Experts of a small language model: 114M parameters, 32 experts in each of 13 layers.
Below are experts of layer 9 (counted from 0) of a mixture-of-experts language model. Rows are named router (the router's row for the expert), up (a neuron's input weights, with its number) and show model dimensions 0-127. Each number is 500 + 40 x the weight over its row's rms, rounded and kept within 0 to 999. Numbers have three digits each.
Before each expert's rows: a language model's description of what the expert responds to. This comes from a sample of Wikipedia text that the model never trained on.

# expert 2
Description: Mid-word consonant fragments. Short consonant-heavy pieces inside words, mostly after an opening piece, as in le-f-tover, she-p-herd, Podp-ol-nyy, Tre-vis-o.
router:442478500470529446508487491432495552541481444490491536504557485484485525566614469465481537506486547544557508565555539472438523433506523465529450539487526511587485489564501470515478541446463534591505538496484464533497492546475544598450479493509542509502494517488494474486519444540473536545532471407531503535498565500441540475483448504494544530433442482596502538534485451486536497479554
up16:511556585466445546468505530497548520500454448494556431444435565461480525576511489495482506530480518474480483495471552460493524485494485467511561575432534467511506441523479562457501450518509541532521490555447576493531495557486485394500572520543534452489488421475532456467457466487427497529510453476455439513467468577459510492512471476498529506540505444523494560471559464536567437461534
up17:538464473453479508529510497447517548435438463496595483542468523477466510497448465425462525569447518532461523453549492440572495499473558499562536431517549555470484510478430452494466510494420589463465474473481482508475498519453485514465540529480566525453506567457522468543489478491537534548507467524555582528511438479523460446447522489483492473480496491536546499495505526472510534525413
up18:478524448572532447453488454512536595423516519478534501485514546524594534434468458507606535531497529490515434504443539514485479503497444478529524549461574529508554488575531455486467500447430465526567489551456556520485515472475467466478449488540475484392485507464498474512502441468538563487531489534510512491492513489526590495558557518504521508504523529482547470456474473467501433493553
up19:484546477482480546555450498482528479489495530575461501523472483551473435599482502440546471509525577516483536513468553461482553485462475538514483463544449526499478508448449446508449515552453508465527471533509481529543472528494503454465401523475577502490451419472480513490531437549553526520421454498452473507497496515530485491503626509488493541519487586451504506410565496503581483503478
up20:592420467503506571532573503482500507515585510513477521523523571556477562509467495515451539543515565466459426484491546505528548534427572498433431499561582500462506550474525554473545598494432518506577516516482528533490474486545487497460458470500524464513557495463521517511509476489442464498449501469457533467427519493551523518536534457501507495481515476480475415461448489490505472528486

# expert 4
Description: Proper-name openers after prepositions. Articles and first pieces of proper names after with, of, by, often Romance or saint names and titles, such as the, San, Nintendo, Gior-gio.
router:443520488450481476441563479521567511519469441476531545560482447568512516565546567469431460497510549526552468547556609485456500531473464529466440506541524494507481434562456457532481512456465499535463498430449471531496450543534552542546536509545527521450474510551539548519480522549499523518484471476422511533451540480503526465463468456522538513452483499544553538545485472567515485512544
up0:540448452423508490415592502485551511470570502474543521498483462468466471573537468514481487446517410586550473474472498517502569525484440557544491503497565493369489515546503436422428564467471503414479436540475454563505465537490516500438474504476497517491510490540496485476527484433508545493548472490560519494574493529569461504442531544467475543532497499578424534520446460499519493471502
up1:443482506499474509480584504515587513546570525494485486466599536499482538544559508528508496472507451515627452455510544527511562459584535502551504520534554505441451507527486590500464468447530513488543517497486481560394504466484453485496477538488495498430515569515507437547488416509509469506534509402513516530503490531500490511503532518573550537562537520568455473491501584526486558481531
up2:481607517507469463480509595572492458485511512554414504521524481505416476439498491474479539551501527552473427500478503501536540548441501450448560549550557491489525487525587508518441543486557439504451456425540453485520513551488468516450452509513486524460453485479565468525483514408505505495488527447536440424536503501448516509399535503554517527486459505436452478495463518502508427516571
up3:491504475551475533472562562483540480559527457499479503516512459427551492506497398510462541470466570469450498472525496453474481496423513564503539559487594480535518517549520446487429510537514467493470514405506522491537440462472563476557483510510460486436496547569583521552489552481507478458502528521541505481497447486452487554548581451517558446454494532525528504537485520541549510503520
up4:502585498462499490497471560529512517456578461578490556489475456541461457469494502456516497470410500495481528455469485575565516569431481443462525483466495538604516547470453458503447449517461523524479470504483503566516433496498439454439509461524551531501523510570448507512570468536516446511525449551425578504479542488500502562478467516531508522510442519488539451549533443513475489452459

# expert 1
Description: Personal given names. Given names and name pieces within full personal names, especially the first name, such as John, William, Marc-elo, Rud-olf.
router:456468508443478502443541476459570508567476481496551497509513429537462517518521498496420494523480533539538544521544546507501534504562554485532478517469562488527462481562529477512455518466442449584538533456438437478487473475486523594493457496406509503484530477508483493544467474533467488516502478495453549531495561504486495412518459506552532544429435499536572521572466500528500520489613
up0:548475493515556483523378462481495507504540443472582597601557531532542507535546513518525416428495499476460530550480513578572536522501541466505522514513549507461497485511414507524442498465560444511460540487520444462563502537482526507465490522465478473526505447472527535487489554526484538528473482502508549541581563548470439500397505528479444477451526486496546477536557536426498496503442
up1:507469460491476511512442500490540528453519542475434488481396516488448538463478451462544478555522478557532489541490477561532441555459509540541492490508493552533504518515424532443532470525552518428413456582501471574560521500486579501528512511501480512505563573501501546461541522486461426406510551509516484486510466500520546494486517474444538485466507480518546443434477474515526476474532
up2:512496429450477529444458476514474546491465468495501573490579571412472454521520528453508511544544545475409409489527509483524475532512506460477468543495540532506433471437507550588545600548486516473477414508482478558535449457513490447483493548462499558523469559522518458403490457464410489463461568483482434478551515474494573551465529463475454475517533507497523465430503507560456531540596
up3:506558499479549539497466513488464523433554525414549525436499500542523536464476568490508394520527482554436461471549518468564546554468429445505474510438438470545526546485468491475445451455532473519454521500499485545498463529556482479602511475478496552548523494520477522454522428468426559437517532530503476529486497551454542530534406537475440583551504485560479548471511462391544515556396
up4:528526533487477523490496454490588558496524525526498477517487476460540503482526502508514556489567461476532486452519494467491532444481500543575501513489491552403469465502534568478563416497389474482519554522524486484485495502516548451489565532586499495473536482492525484444483499520571531408495495540469491461482441506452482508483532465415559470498446560497572493483503548544491499564488

# expert 11
Description: Name-internal word pieces. Vowel-heavy pieces early inside proper names and titles, right after a capital initial, as in Mar-le-en, A-le-ksandr, M-iss-issippi, B-ig.
router:484517521493476444485473410525530511554515452538567534513534502525486524508560476479485443541470537559544515516552477495453529533499494468505561507416501493505452497528566469461477541441497506605421470456500483533494500448468530535464465450471491522503519483544510516542556473510507472456501507544462518549528579501471498396471448449516564511412462562536552481516546447481524503483607
up16:496525561544508547569464524518503498494549548513461519474503457503451474477534542532515498427571479484522467483383539484431457446476510593523479527561467528412554493497526469451527523496521551502512579522555471479469474437458519515521581479478472492507490468450496553501463548488586503484496564565473479462457488480538532471478546481476492495537516439567517506426489515538445482557483
up17:512536522551465517453488427516445497462514475551516519532476425420573510571454540437483509492461504479537505497491564406483481457486512507452458473447435514494475560554528542504425454461470543524502511465448554511474447385533517486479517476490560588532538495495495531531500545453499518464512512510457477432510535552522530524524528550493424508446500559404465473475583514454549576512496
up18:470528485483499537529509446542460517469566534482463488476499502499522463552534478488463525507567493501576450493544534540426549455505502529554512484458587483538559527457459599496542474544487533544514502565447472483516526550483498534513599525501510517499439534508435526537507475529468565511502443460516489512510516538504532462537439524478443455521425520526448435573446427490451504487447
up19:508508477462486445381502449508525498525480499528506441504494502523461536464520479472506490502537528494512547480433532432474502521542491541504506473455526472504407514429449500472490491498497446463495444468466503511419467479494561521492535487492486544548555487525553491502564504494458447555546543482535518463499529461449474471475480559490515470579520512499455507432498518530560507524563
up20:475477556398456454499461545446435533497494517514525532495465570529474493567549453516541517512519526464509523461510532537419506432478413482591517505552413522551508404478455490484484491503405494518560528530493485517516586560543532449529520479470579528542468525458552471517468413568509510478477515497529465514485469446497493472561533532442550511545473482563568498488457470466522563511411

# expert 19
Description: Quotes, brackets, acronym pieces. Closing quotation marks, apostrophes and parentheses, and pieces of capitalized acronyms and names, such as FIFA, NBA, iTunes, League.
router:431544504422540508504497431468516463486490497497549488568493413528535572508545571489432489531482518557549535423521553582488541468508510479441455499498496509562493496511470488525431479442461513521540557477472446563469453455494605555434463435533477546471440508471508533558534462479450471523480532489513491510528517503468467428492482498504525547411518561559505526490454466465503516502547
up0:494440492496544540542515505461442453511575480548505484567517476508515408477464473503503575466502543481542477522499536458483489541511406517532448499516521554484488520387534492518479604479563509490448475440515501467520505511583509475427493525579489555523479442499479487439449508542465488532428428384484532534435529510532548551504503490489519462529493471505523515537536511547519554443479
up1:543507521515524512443450543412543494530506460425497417488572527584552533544493490439538472465497483492545431539553455509512449581492532520515445459484465523427466453531506551505499530429566486527480504542521438459595554478534448491526499509411474467542472509495517526530487447495501520491485518499492504515418602486482597485445543457520467570550455438532470489470441503491484518459514
up2:493574558484508437617502421502430490479466497501473514565545537527511459504502441495511439503513553507564494510512508454480565512514476466498497490515516429474408575498480534506512603482532550495461492476551520434462481554481473495492495559484530511544536520526474544488509499488471492430495452500525482462506440444544472521478499507428464544479472589502491505570453483522576554489436
up3:499486428470420445554492503516535446442557578559427449475512575524505488488496572534517513518497437510492513493499479469523458518525525492455508541500554496485491494526528467502556582542494489524464499479473553509522508586605480505521438429476476534485494522540568490552463519497540525452457573507509488525430573521490549432466484452573507548490463494493569501475580515486478413471432
up4:493451535442442552575518528538512480449556496530493478547449528547477514453493491494494491510586425509563483468525432484459547507494580510482485418500460499494485489569487577473534531478446575461475430466560499478500507554591462463433449482508453477566512529541470519534598512547448514484516483508493530489519480517519528445541500485514539468454477477525593416489552486499453510468442

# expert 12
Description: Plural noun endings. Plural and nominal suffixes ending titles or nouns, and table bars, such as Variations, paintings, books, students, Studies.
router:424518516444463472429566466500577449494512464511551516564481438570520534564535526436452446504478477534538518497533530423541498453498526494465450532506521484565526448562533461517506515454454473556460470438445469536568468464500575555603501494519485530461459500556539467531495503540503525511460460512442572491526527433508554456469480524563555527430468570545567465547459479422530456508543
up0:511523546484520477474503466480553532588495530442508436584508462477441528501524568478509473472489523495509538547537523472499437484486438502499442543484501453480536591440538535539425531480482533521498558530507506564490467519533542518587479532567520573488490485530500439461445485546527471562526482479494476460519433527475471533541486593556529491552455498508478476558455548462526562518444
up1:493479526447546538520450491456520480481453498540513472552479522455548491529518550423531531425498453496518510499421488504478454471503532471566584505547485570501452508503459574489476564526463501555525480517478500535530487427427589532473574519552466510533456463456475471515535495459472449528564465537495543471540539460467535476535549456370444544502512520511596494480433443507446529425485
up2:485501455523444492484553470521499452521508513524439551574455477452471569435480515448554493573458545573487517528463520542461512589522526497578527494499476518485557501489469554484462500467409540502541462436507524494487485434493535549449417577505484428497454435494507470519538575491503513564481509508494509484526433523497485523483461435491460543532524465556537522454445515550482517519536
up3:482528516494530523495450525528521485574558522533500521475484477523473528577559525461480497489472548461509563421472544506512496476530494518476544559558525505497493463499525503441510550481426476544501590511501511471482464442463442551470467485459560482465467516541440516529447511486522522525521533503423550461442525462422399496420471518507517484388469506527454470507478555538520506480448
up4:474506467449585513497467531465472504480497575542564502602497521496502503506506566438445530467458485528555448465523495469502525463488528551511492505449451552584487504526500490472519465528534511491531479412509459504557541447454513557459493565470479419531502517502509502460458497508571565524574474452518506507562486457463483560443451476497566514476471616523527482482475506401496480442530

# expert 5
Description: Dates and years. Years, months and year ranges in dates, birth–death spans, marriage lines and tables, such as 2017, (1949), June, 1992–93.
router:492563533438538475480549479508558491518519448496526503518510460511513569557564549462402463538490520549519517481515520505517531494425503491466450544476541461509477473534515474522473484471452493510476532413448467524540460469520562537495504457482512532462511515489496553522509439515430462494486510468481473484491545476490502480498535509560567500427506569545553482555410439450531538499580
up16:451465416544506481517474555564468550455461447484491538437525500466474517536516470534477531453550511481498479530508562420496460463585497539515461483596448519490499558496449539561524484501514514555450542498505524496534491489502432488526514502525485529453510548521549531469554454522475512547563461517470511499461454479506546407481497533457441603498477456498501513485547532523485495497466
up17:527431449520463511469530515529490573530512531556461487467550513479455496527515477500478514469560471483491440490550486612435482534521437468503573522442485449462488451454522471513531434572533552555576463574432516533519461519489480518507499456469491440465530462487507507469546525511598462455470500537588508562476565537516507482494509429514492598499516527484503493452495487525460487495448
up18:532582512503483480462469537516445493482477485501522465518493453574476473420507520493533531480460485557559496505471518535536453529551546538510549532477490522491542480526543504446441509501467503455507564575501493459558597567461487548469555565536478497542493533509453489463458546542555472488557489545517571457565500538492538574511540499540501479488477403446535535433490565507560386505490
up19:519514534502467537494449511539544429471522483548517516512524507519470508500515435552450531583515498540477485476553494496432497500557489421494473489537479482527493548474475427572472491495444474481445511534478479501458503561568485500557413491453473458520543534490553473567520605464510511461514586437473437532449419522482561516441516509498442464545438482558442539463510553450496620408554
up20:463566458434493481471440482528457492596548529522443496562497503485482523500562470500515482544533558562499516501533525455496488489439484408517554463489454429508500459493498539557568503457569492505448411467511472477444552522535480560460586507498528495479438512455468561516478490478522481451496548506445487442488475483518482555504535481459526410473578524495507462474503486448472537503475

# expert 28
Description: Foreign place-name starts. Articles and first syllables of foreign names, often Dutch, Arabic or Japanese place names near coordinates or infobox fields, such as Al, Kal, Headquarters:.
router:442474469455505465450578473447570522495475516437523566556497434532513542556560525457471568532530504554496531485543486511454485490453451486407488520480554486557500467556452477521508543462463486523447476451445467544417447469468556533516479507561570491535454452536414461510449456532529485500516499500468473485522533515520519454468455476561544524452472498553565494539486476490538481436547
up0:442544418410469504440455466532536497534448474449506516550525418537568510563474582456459498501492517490537514562504435410502464485493538518520463467541452442531424528522494515380400522464434478536544492528493493493482556510494514601506488533527518519479479510503552543498509532556499467512500472518482486597486537557593489466453531440559494532551528487475529435515415463496563542500522
up1:514530600550531512438449411493543502548470518466469490461484471494541516461537519464423515523550486516488541522517413440517528385483555600485477488496535466552474531507504497548570519502459472530526496401438439449534512476487534556465535512422485466505525495497486520431479509474508428555497548524448506508474538503496498529487554499518463519464491535501506469515455452527527573497519
up2:511553451461432473383557545567529553541518540470425507457469437436533479515519508441436535504483556524491513469531553446502562497548489481631478523504508572447449498557485447463529553474561462425514439553469501414518496445507525572462478473534524466474505555487511480485432502522534556562521532434479495509462468517520510496481525533576538445376488472560575516438481528467474497476420
up3:491495488493549525544566485462574495504561521448511534547464480462479531594529496448538493470520541480451422534491476488534505467485553522522461510483508471455496524533437483485511534506551527506486416452420461473496416555552511502495431483515508455525533425501544514563542476545559600459485454589463524528503492521485484546583533420447465537431584516495497482530549520507511624478544
up4:430497524439572489460475471484488570510524530497559543527509447490511511588447499490506444445455475504521540477444466509481567494476485514543513521531518459498498498564575426465487500430403488621515507488554548529547540450476554583515476458459510495480542495529506420495457586479560544468456448522493530534502473513490465439541579411541557417543511590530480507532480446446459534452496

# expert 9
Description: Infobox data fields. Dashes opening infobox lines and pieces of figures, units and coordinates in demographic or geographic data, such as /sq mi, 83%, density.
router:459461418480545465449534453523556513529476491431551508571465448538506545558567504474458535472503449524511497487519525485514584523525428473516522510570487486502490496559513483583505518463475456540537529455414477558547434546508542538494481524555522467487431451473584446525525481548491543561428451483443565461515567535513505453443473431564546514454530495565534492535470483475456443497545
up53:519481494472470500427484565511531456454559489515444528529535503414412522547515471516531445471564498484509560474464530544507487466497530498535509515452518539479560458505457482515548494471502431586489520468495566514578490444457513585518452531444461485513414589561465543510555462576464491523589465572546463514527534476479457472508528484566474494488443498530448443454539489473478549525500
up54:487463502494569484518441452521506547442525469535543559464468513502517535506530537508475519507481554449417528489534558556509567485559476491523486582487520520490477504493564431457519480492576470622560444429511557488533472458440523481523549493447523469538477434553384491555508458463530513494510535470422497549541520527528470483472442483506533525483541497454464529530513540529538483477472
up55:508516450442459508504478560473485492530476512522471454542483500452510491519541515474454509533484460541498512480495504575486520523482552407497416479512507564506578475506564549511542520544501438543462484442511514527459556513483532550506456516500525499482462517499376489497408458503517543467512474525562468524485537501472456546464508441551556532480462542524582460489489536434501517525426
up56:466506435504475435500460480464501454522467517523435549508519441451574429493553559479499469504498534518504617544540502588483543577471497469493513505493507467523498493485536499456419476465483513463485520500466461509546516468573557489552538506499469512496498529507416566515452489542526509415474510421448463591553534542507513512463509582492492434480545477511443519522543486499567481504610
up57:518470452509566494531502426481542483528492475497546463584423451450523516516476503575462543512523479489554549527492446494456498459521423500502504464511474547469441513477508493530480541524530480592531539520480529584423487530469525506430443455415468502453444560547475410522568525570518589479448479533435573479526531497487491437448484480547531477443458528572526520542504430534467471468454

# expert 31
Description: Subject pronouns and name starts. Subject pronouns starting a clause, such as he, she, it, I, and the first piece of a surname, such as He-idkämper, Og-unsoto.
router:437552489455555463442549456478561520516478472489562466542524437569514517565560498462429463499487480541521564515528503461524495548458500462449479545445533401540491528565488457505521547462471463545543425433470451539499435529495558527541504498565537576516486483472566503509496498539524540530480491513488525472501561550472553454486445534526558566447469540564530485550452456525520556537542
up0:557501474532501499532564506486524449519510503484564422492462537509574573514483472442528513415493516435495496563575496504514541521557438497507519494513519463503584523516544566472449492409471475455554558529499421562538510488527482474442523450438441525499498506530517486466453498622462481457397471483454516551423530494448470467464536500522547476435514503550598515446463544571421525502489
up1:517481532521545506401518510461415431518485472539489488533435450511470509550507548485460506474511535529530492559522513487465499500457545547452523559517471495494514520514457470439447585514496534522493486447488542563419497436601489562576488437555471477475485508512509476517494530598476445476502575528421400411489480508513466444505523452484491494480472504519603474492518503494541560489509
up2:464603551513501489479486496495467528507554477529501553483542488514465483578535518478469462493433495437558517512487527481486474490534496470457475498472541548486485524480511416488403498459447496517505483475487467492521536519483564547567490509508507581424526504540427536489516522529458537495483530564501495465583521484417498498500520529496460556521503553496501532586498441437506484464467
up3:529492515456515518493560435600460528534535514479541510484448454585526498496520495471548438480460481475528531471552526502550453480535504469479489551486465437564413483528473451507473533524553447533497546448544419494451490431470468481537504487531590509616468452512459491501418519469486508555546503592508477471485497461554484500457440493532566484429468563462527435527468423507569530543510
up4:552438514517475517451528479481527439577444512517548458518526552454513518475502528434448553491485527434498485444553535502505529435577511460512534513529452427589520555514501464476475551503487441502492546484487513501533449482455553475528537474445516516539503497523503458517453464509479460417528443573529585467513525498487396535502511521487462500479458543540484487442535503474515523505542

# expert 7
Description: Abstract nouns and listing words. Generic abstract nouns, noun suffixes like -ation, -ations, and enumeration words such as as, including, such, e.g. organization, map, review.
router:438454512458482463444565498446561504524520505493536503547474433548485544564539460459451451515472552531534435507552512489470518538424489534500459515471546454523440522580435460531495480448427473546544493436451451536540458495532567548574560461553467497554475483514550549529512538549478506508491513530488525545522542515535522436465498523536550542443513500545566500525457427509529485450544
up0:497488512502552604497570479502473590456494545452533565439559525487528565501516459497507515566528507517468501561597530452559504460507507541470595489508501544463513509468536506501490575570568479548447563400455461490434483550500506504458543399454517476531470514524442433488500503557460483464541492529517440498486480518483454520555476484508568480479522516589485502518445514458464585515508
up1:566480443484472448518515454479444497547457463504543489499466477479453558578575497447453520553489475458505456506534502533558548546398604517512489498523519521589511476566499482490451488401459450480544511392520551512483507459529481490507506518498500491586480467538513494514517466557486520528484444476474465534495522517542578500517515499600537460576460505475461462546527467549470485499546
up2:521488490517451567581597474542430456476543484463487415497509456553552509570515530491462487532464557523439470528453514514547500562484552522479513506526453540622508544516506432550450550460479433449534482437443465467465438557555440504522499476468480455489400499503488480464520516514452476456570491458509530513499537529506503548450523475484593503492496470476451513535516417521501476513537
up3:548565539462472556540516543511459526458566486530483437500475469455499537543526520466443504492489599530470487468482522449475552467480563568501504523449516441467480451489473440521452456579542455501572575466539552578505520499510543547506513421530538461526549543524532475528537557523485537471433554449553435528515505481450403537428415460546468467467496500482470580497460428526510402546503
up4:523483516545547510476544539462531509469561450475526525547553504519467492591498410523539458469503489558490524515541500491458468485465488492523507482493437524471506490531481559465535508510498474486471491586482474480470460520503547504487477484432486552450542466486531441617476532523521522496499434513502494483499518564513559380467538518507559535440541535492526485514475393442484490484605

# expert 30
Description: Math and table symbols. Symbols in LaTeX math and table cells, such as underscores, brackets, ^{, minus signs, and spaces or bars before cell entries.
router:442468541443544454439583439497555406490517470463529524560544445553466534539557564482449495464550495562533527470534504482492495495479465484473504540523522436549428512558513500534473548471487484571485450468470465547472452452486555543459505502536545503493450456460546464474519511558544528487508533537534569492492533499464514450435421551545528545451485526549528561532467455495539458462553
up0:489480513456437528412488521521436470482499442492437507510525499511534584451510487477568510520500550519524573432458538523488524508580459476464511402535513545460472473508548443575515579532489551579510497526451511522512504549538453520469570491534455484469557563543500516493474526564480481525452501503470529528539470476485550446525531478502463523522489508533505494527441523528455509423490
up1:504444613542506589484490532486427517569456516568512498524434487468519469538503510441412482485425560515572471462557477469481386516535551454546532481492552484503491416511483504447476489488482571538460481499491455587497430463562490576525453440514472532499457514463480572505505456463486466479502518508484529481602504523478507484557518530450509524449531462551507554470511529475450445504482
up2:472497542481518423496487516497468474521510537480583480455501516527526523553514482465470517490509435545500493491505434561489469606480509572549497555491529502500474466491411491504491516537477446520438454429479534550451368495509587506449501494508594505535485490476431445458521500508476488476523503521507537419540530523440511381493493477521529493470456497525482520463512506559454377496477
up3:424481498493488466507508454501487456428557511502455478518470461475478524554564522531523602506564486523510473484458454465447455515536525483483493472519512488489442552513565444528471473520480567600555494429475528561498435472508472502424556472457524454542457480479486480471534532545451556478433509516506409496437502498555578512473490534509573501443507490504508493462518533533503557514545
up4:522528458547496509456498494514456509532498510509461547485504454574459484460472539525427560505408483507446492544521459580451474527480468531500446518496529415446507516477468514501462519557471494484480436541462525492393476551462539426508457476438444495450479427466494450559454494531505492524561616482569429491452492519509547504571531466523544521451477529543490575494518527414483538436502

# expert 26
Description: Table cells and headings. Pipe separators, column headers and section heading markup in tables and election results, such as |, Votes, Candidate, Group, ==.
router:443528574439509459435580421535557505524539477441549518575529471505480555550552534457488452491471501547552473571524527494543515472531430522512454491526491513541463445555507524506481514489466493532489502470490458511516433518475581542460545482538520515508442503510521425435503519568481503492474585502480466473517539546552516426489506505527565519458480462555531409509527453488512587502559
up0:449522575572471435499500533548579527530521477503570586538566466559480545504577562493542489530523529559558535471527456468541522518476507464490500496479459519525533437526528492520493497471452489483421529540407479503471480543474497497419495536518476465545516483477503456468523544536521512515417518550558510502503480438485488521480471555537484516496489505522539516452464597531452497480394
up1:469491517547435504488480514563556458517473509471455467521512536500515502507499466438453510505499500531537560495469467512508508482562539505513478455515542454577493467585530485508515457546544566514488475480436488544446461584512483476477493482425484536480511479509458504504487493519505584463536557593515509442449525469571550483405515495448568501597551480452491487508520519479540551470543
up2:546454540479508514498574484506503471523534471573482482551550506466536449464527505499483521521608496596461482522448516515504467500504501550495576465520435460490427491499496542484418546422537445497586523496461525540527472475503512441522450489498551502519514542494537473449469547574475590491512476443507523480475447507569453528509491541502547511420495558487565522554499556428452476573495
up3:471546561532484492572544544451466503465534489527504408461522597427491513526581518462522472525482540524579467459597518523470462457449482441554557515478454508527428505495509473467491497537494482546458479523460458423512472430454512489479397492501478570488567565531524454551517519507503571429503503448571464523569459473572445460456482582586596521510505523510467464495446469528551533508522
up4:464515513462523481491531515547552510515463500458497468580519498520543558509596519534496503500530467490496522497558519464497533512490485486527479513545541461519499492458544462562435506501513507492497459465427484542491554471477519496460551525471524516547510480566504433535485484556488562419432521512470526568513503455563485497538546475476597519582479539572580549490458490467525516445420

# expert 3
Description: List commas and conjunctions. Commas ending a word and the words and, or, but in lists and clauses, such as lawyer, politician, and judge; Biarritz,.
router:431465538412524465461587505453595471517473464488513474532551480481502555589534468436462501541497528570512521534553500522475580462479478550463458494515517476530471459548530509485451518476432545605515450398490425558509439563541504594545490473509496525456466491484491483538481469596434532461443493493513525495478528508468551443448551503532540519454458514531549545509456470499477501469536
up0:438548401552405531563492476466421506476463479439524513491472489478495482510480521565456540492539500469516532592522516489471501542514515525507569494419448490565496534507477534525430509525516503492487586543534547466465510545408504532476464533521519464482506603501477448517484494505504462502555617499419526456510483473412459501538498561490483429504506483480490493466539531500519470501554
up1:508475542490528457494552535516500468505505516521481529512508533566460542557492512550556515451512449568502470481580505494507545488466529497488474477492604473450499518454530525598506508496507493424434458504474491517570466498547473511531548462427461488466579541465484466515491473492524488540486424589519582473455463482501497600423586481569590494482506528510493460482415445492541478508511
up2:459543516499490443535427486491492489551465501491563481448544497476510469499568442521535531542519469489481473495482524543516398506524488510546514485438494512534462516525517445441555481531512456471502589542576543495553532567458485449473460470513465454585496444482533470466528460528581559551624501517453488473466500486545510543444479541558510475544510548501448485550450464542509489507408
up3:494455544467503541561521463562505502517508520473545457524482525528531471443492572481537443445494534545525507523496492465487479466587532431530484492476515502540515516447447462482485556489488555541536488562548526460477463433570476479452488451579548447473507474443477495420448517519534502519529448526471507560502548478543527504451435544444525444550522494453505528498494540572419439505507
up4:579494491489518543490457478519479543528508519504526461477504478468517537424437490494396527528505437522548535543409469509573467488585501482456509457508509506506516478468517522552566479482467524478474483501465447509518524475566469468537541490516529410544451563526472500482441548575525507531547500487518565497555574488490484538577505517419449476471525487546495479477565494505565454403542

# expert 24
Description: Semicolon number sequences. Numbers and letters followed by semicolons in long sequences or score lists, such as 17;, 0–0;, H;, and blank lines before headings.
router:436495496450486456426567471498561556510446438515537559549536431532537495560565556459453523497499523531530511480558511500442522517493488513441431545551583451558499498568519466525505465460447473554479463422445453557483457489496549554511548471558531516468479509501506544493500534547545507464509491506513466541472542549444496444451511460525558543434498521555553491529446488496502444502552
up0:529458497451428491429451507519572501494481534548539503513514524576502506435511452467496565508492499553500546465516509516506461413552504520483511510413484548526481402531483528542472524481470483539520505423497501559560546528521526529465506419415516509560467490523396481502551451495483564485534453514483574533521517407446403454475499529535539544500507539538538494492519517510470515509480
up1:494499511441533478428545479516423557505534525495457493481457459485551446565461460441523560430479444496537503485494484505577471494517536544469449512445536552515504476505552518479454532452480491517439509540573560490456426513509511547466436485538507487600482520526531526525534478448488439501524505517454549484507554439507558469495485475557514467521486486523558486557435543515510460538460
up2:453490545521475543535482503488479503420489518464482449424531503515527445516553489462546474520474512453524525510482491433531446532388562588508517500521493525447545572560527551561507509500541527552453482502488524511409447547534502567521527491552515501476586457508431532525474466518468560456493513498536570522458535539585474474514468457496478464488416487517506435485491526565440555528525
up3:567496471462443525493517524444552502530505455600473541451516525476568467478598570468505528490497471492479522466531557540460504521503442550482461533497499490477542487499539487497518549529543491524508471516517443529461493474538516576514451534594600445523523476435458540480553543463470475523486567481451596507541495401501511472563487552549507539484424468546478485471545473474546500513510
up4:474430521493510493457484457545530545483518509510503561492506509592517479557549552435431479439536544474516576490542472491553522508517513523536485438552549500530496429478549539489476510488495485493416430473514518511514488508543546509513428509554499578431460502548464527496559497552479507536512483560441559560454472465423470574523511539541529502471530487581500438525540510527504512484513

# expert 0
Description: Digits inside numbers. Digits and number pieces within large figures and table cells, often after a thousands comma, such as 4,6|90, 8,5|30, ,000.
router:463511551439528470453525468446565433498441477474544539561534448544519525552560491473438521534454520543566547614535512484479494449463535477494462518480545472541476468548441499499459479473440469543532467437460452551518437496478570539537479512555467442548464488454524480514505509530474505568453521489468497481521541493563557448428469524544546537437462535531553515556480485468595523523549
up16:471461525514451568476432510468525491621572504511538529406496476470525524549528493500536463561547492477546533491535553486462473515534529493504494499486540463484472523533557498515544406465556551504452446521449464493463549435479518515491581491496561540451490501506472529491506487460468548549438476416596494455524476449484506425459457550543531455528461463493530464494453539499495546548566
up17:461515520439399487493519450455494479528538515498508512516490518527493504546514537543537550454502494479507575462515510503442549529538504456473402461543454468467484539516527366543477442507427475468476485499503548498508464449451479476492506494528491490411429536492475581487543478508522579451466474501466433553505462553464425497539486504534500534491531552507592440516479447525564500480539
up18:519474508438527469553501501482494502465477540536539560592556523464403569503552500502546502549554511539536487508507536560514488433503510534512491429397495474447560486530509511441496507452545568482445410535514516482529536493550565558485499499539557467464475524471496486545479475563469453490462467460498512582472526533489521528470513518537463524436513508565512505487555540497513451524505
up19:509465577458558503434534510433555468472520500518533447436506491506509538536491418426503433517555438550480564504454515529628590479471577480478433470470506512562520474509503467557518588395485509543494473449535512554487490504549530499453516413445498504503490547518556501437466479498532462520479385510432550486497493524534552536493559513568506538407513523492519439453571549541512519480525
up20:457485519579553529466453567463527553465468497485434496473532535459545462479530467500473442483555530516508583538543509485553476465485533606505478489498530472498478550488503484564449495499476518536506504512487506452541431489469489590527443487468542476573542471521485485421533589505475446472514519522546522521473534528495576488456545436420465496489463563496479480395526441515473453529486

# expert 21
Description: Line ends and conjunctions. Line breaks ending table rows or entries after a country or place name, plus that, whether, before, because, debut.
router:432512524449496456426592433475580474526477487528541471548509427515565518574557500454427483494549513532542477477568525500533514463465486539445487540515567482527514471560518482514509503440442501555521456428474419547474430466481570542499551451537444537459461488478509482480541516551559490478502559552520540516446558453510523464485516497553553567447498504540540486551418450511487537454558
up0:503475460531511476481469492411486460537533482525499523512505555469467502489569415460466525542542502543516488506533484479529498481494489517582495541551447456521524503539461560491444569481514487506466512493461524602501584468430505487465489460562509525457514506553526429479471484525485451551475480518464410462447478466631504454468567441423557553517517527506493514504502501496498502520542
up1:520522486510499494541453576416541555529503531490499459579540498545488539528535540501493474540504514556527546530474506501499539404430531481471502550525516472447510470513479469455543549499493482413519524476459604538558474501494523536459441479521481534475545450467531556491480523537440397526523507490488492493494566529524516479503511449507467520455503510497476455523525467525514583460548
up2:479533470467423484493497499502579527504487461498586534571520497494578492511572515540526494572491492547466475544423458449487496532557516484568512515552483449493485496490497533480470512431479512505522491457423504533526490525454577475549567527486480515527504528458569510486503516482494522454527427563478518547488484509477448491500483445474446443565525518473546490573515522477511534587546
up3:497555528551439484577545467486508518448505469478469478500536431518492496486531525502499495469509510429524519495523528525548518508567591457492472489495472429476412462485557488459536521538517449429477518484494513537472510470468564550546456498524438575482480451444515409466511442529526519499442527496459555523506557532522513477493508475471571541481498492503503578509511536466531531488529
up4:467543444446539528466489576567513581475529400485497544503507458528623492464540441504449481480529495525503521502497447496505514399510460566555485531492412489519446511589452525575537538521505468503563506566501489539486465525557503482482519476541528515496505495507470464498520531443491537497449520567467500596467494520471539492457533449512486491504444488497517517531470504485516596395509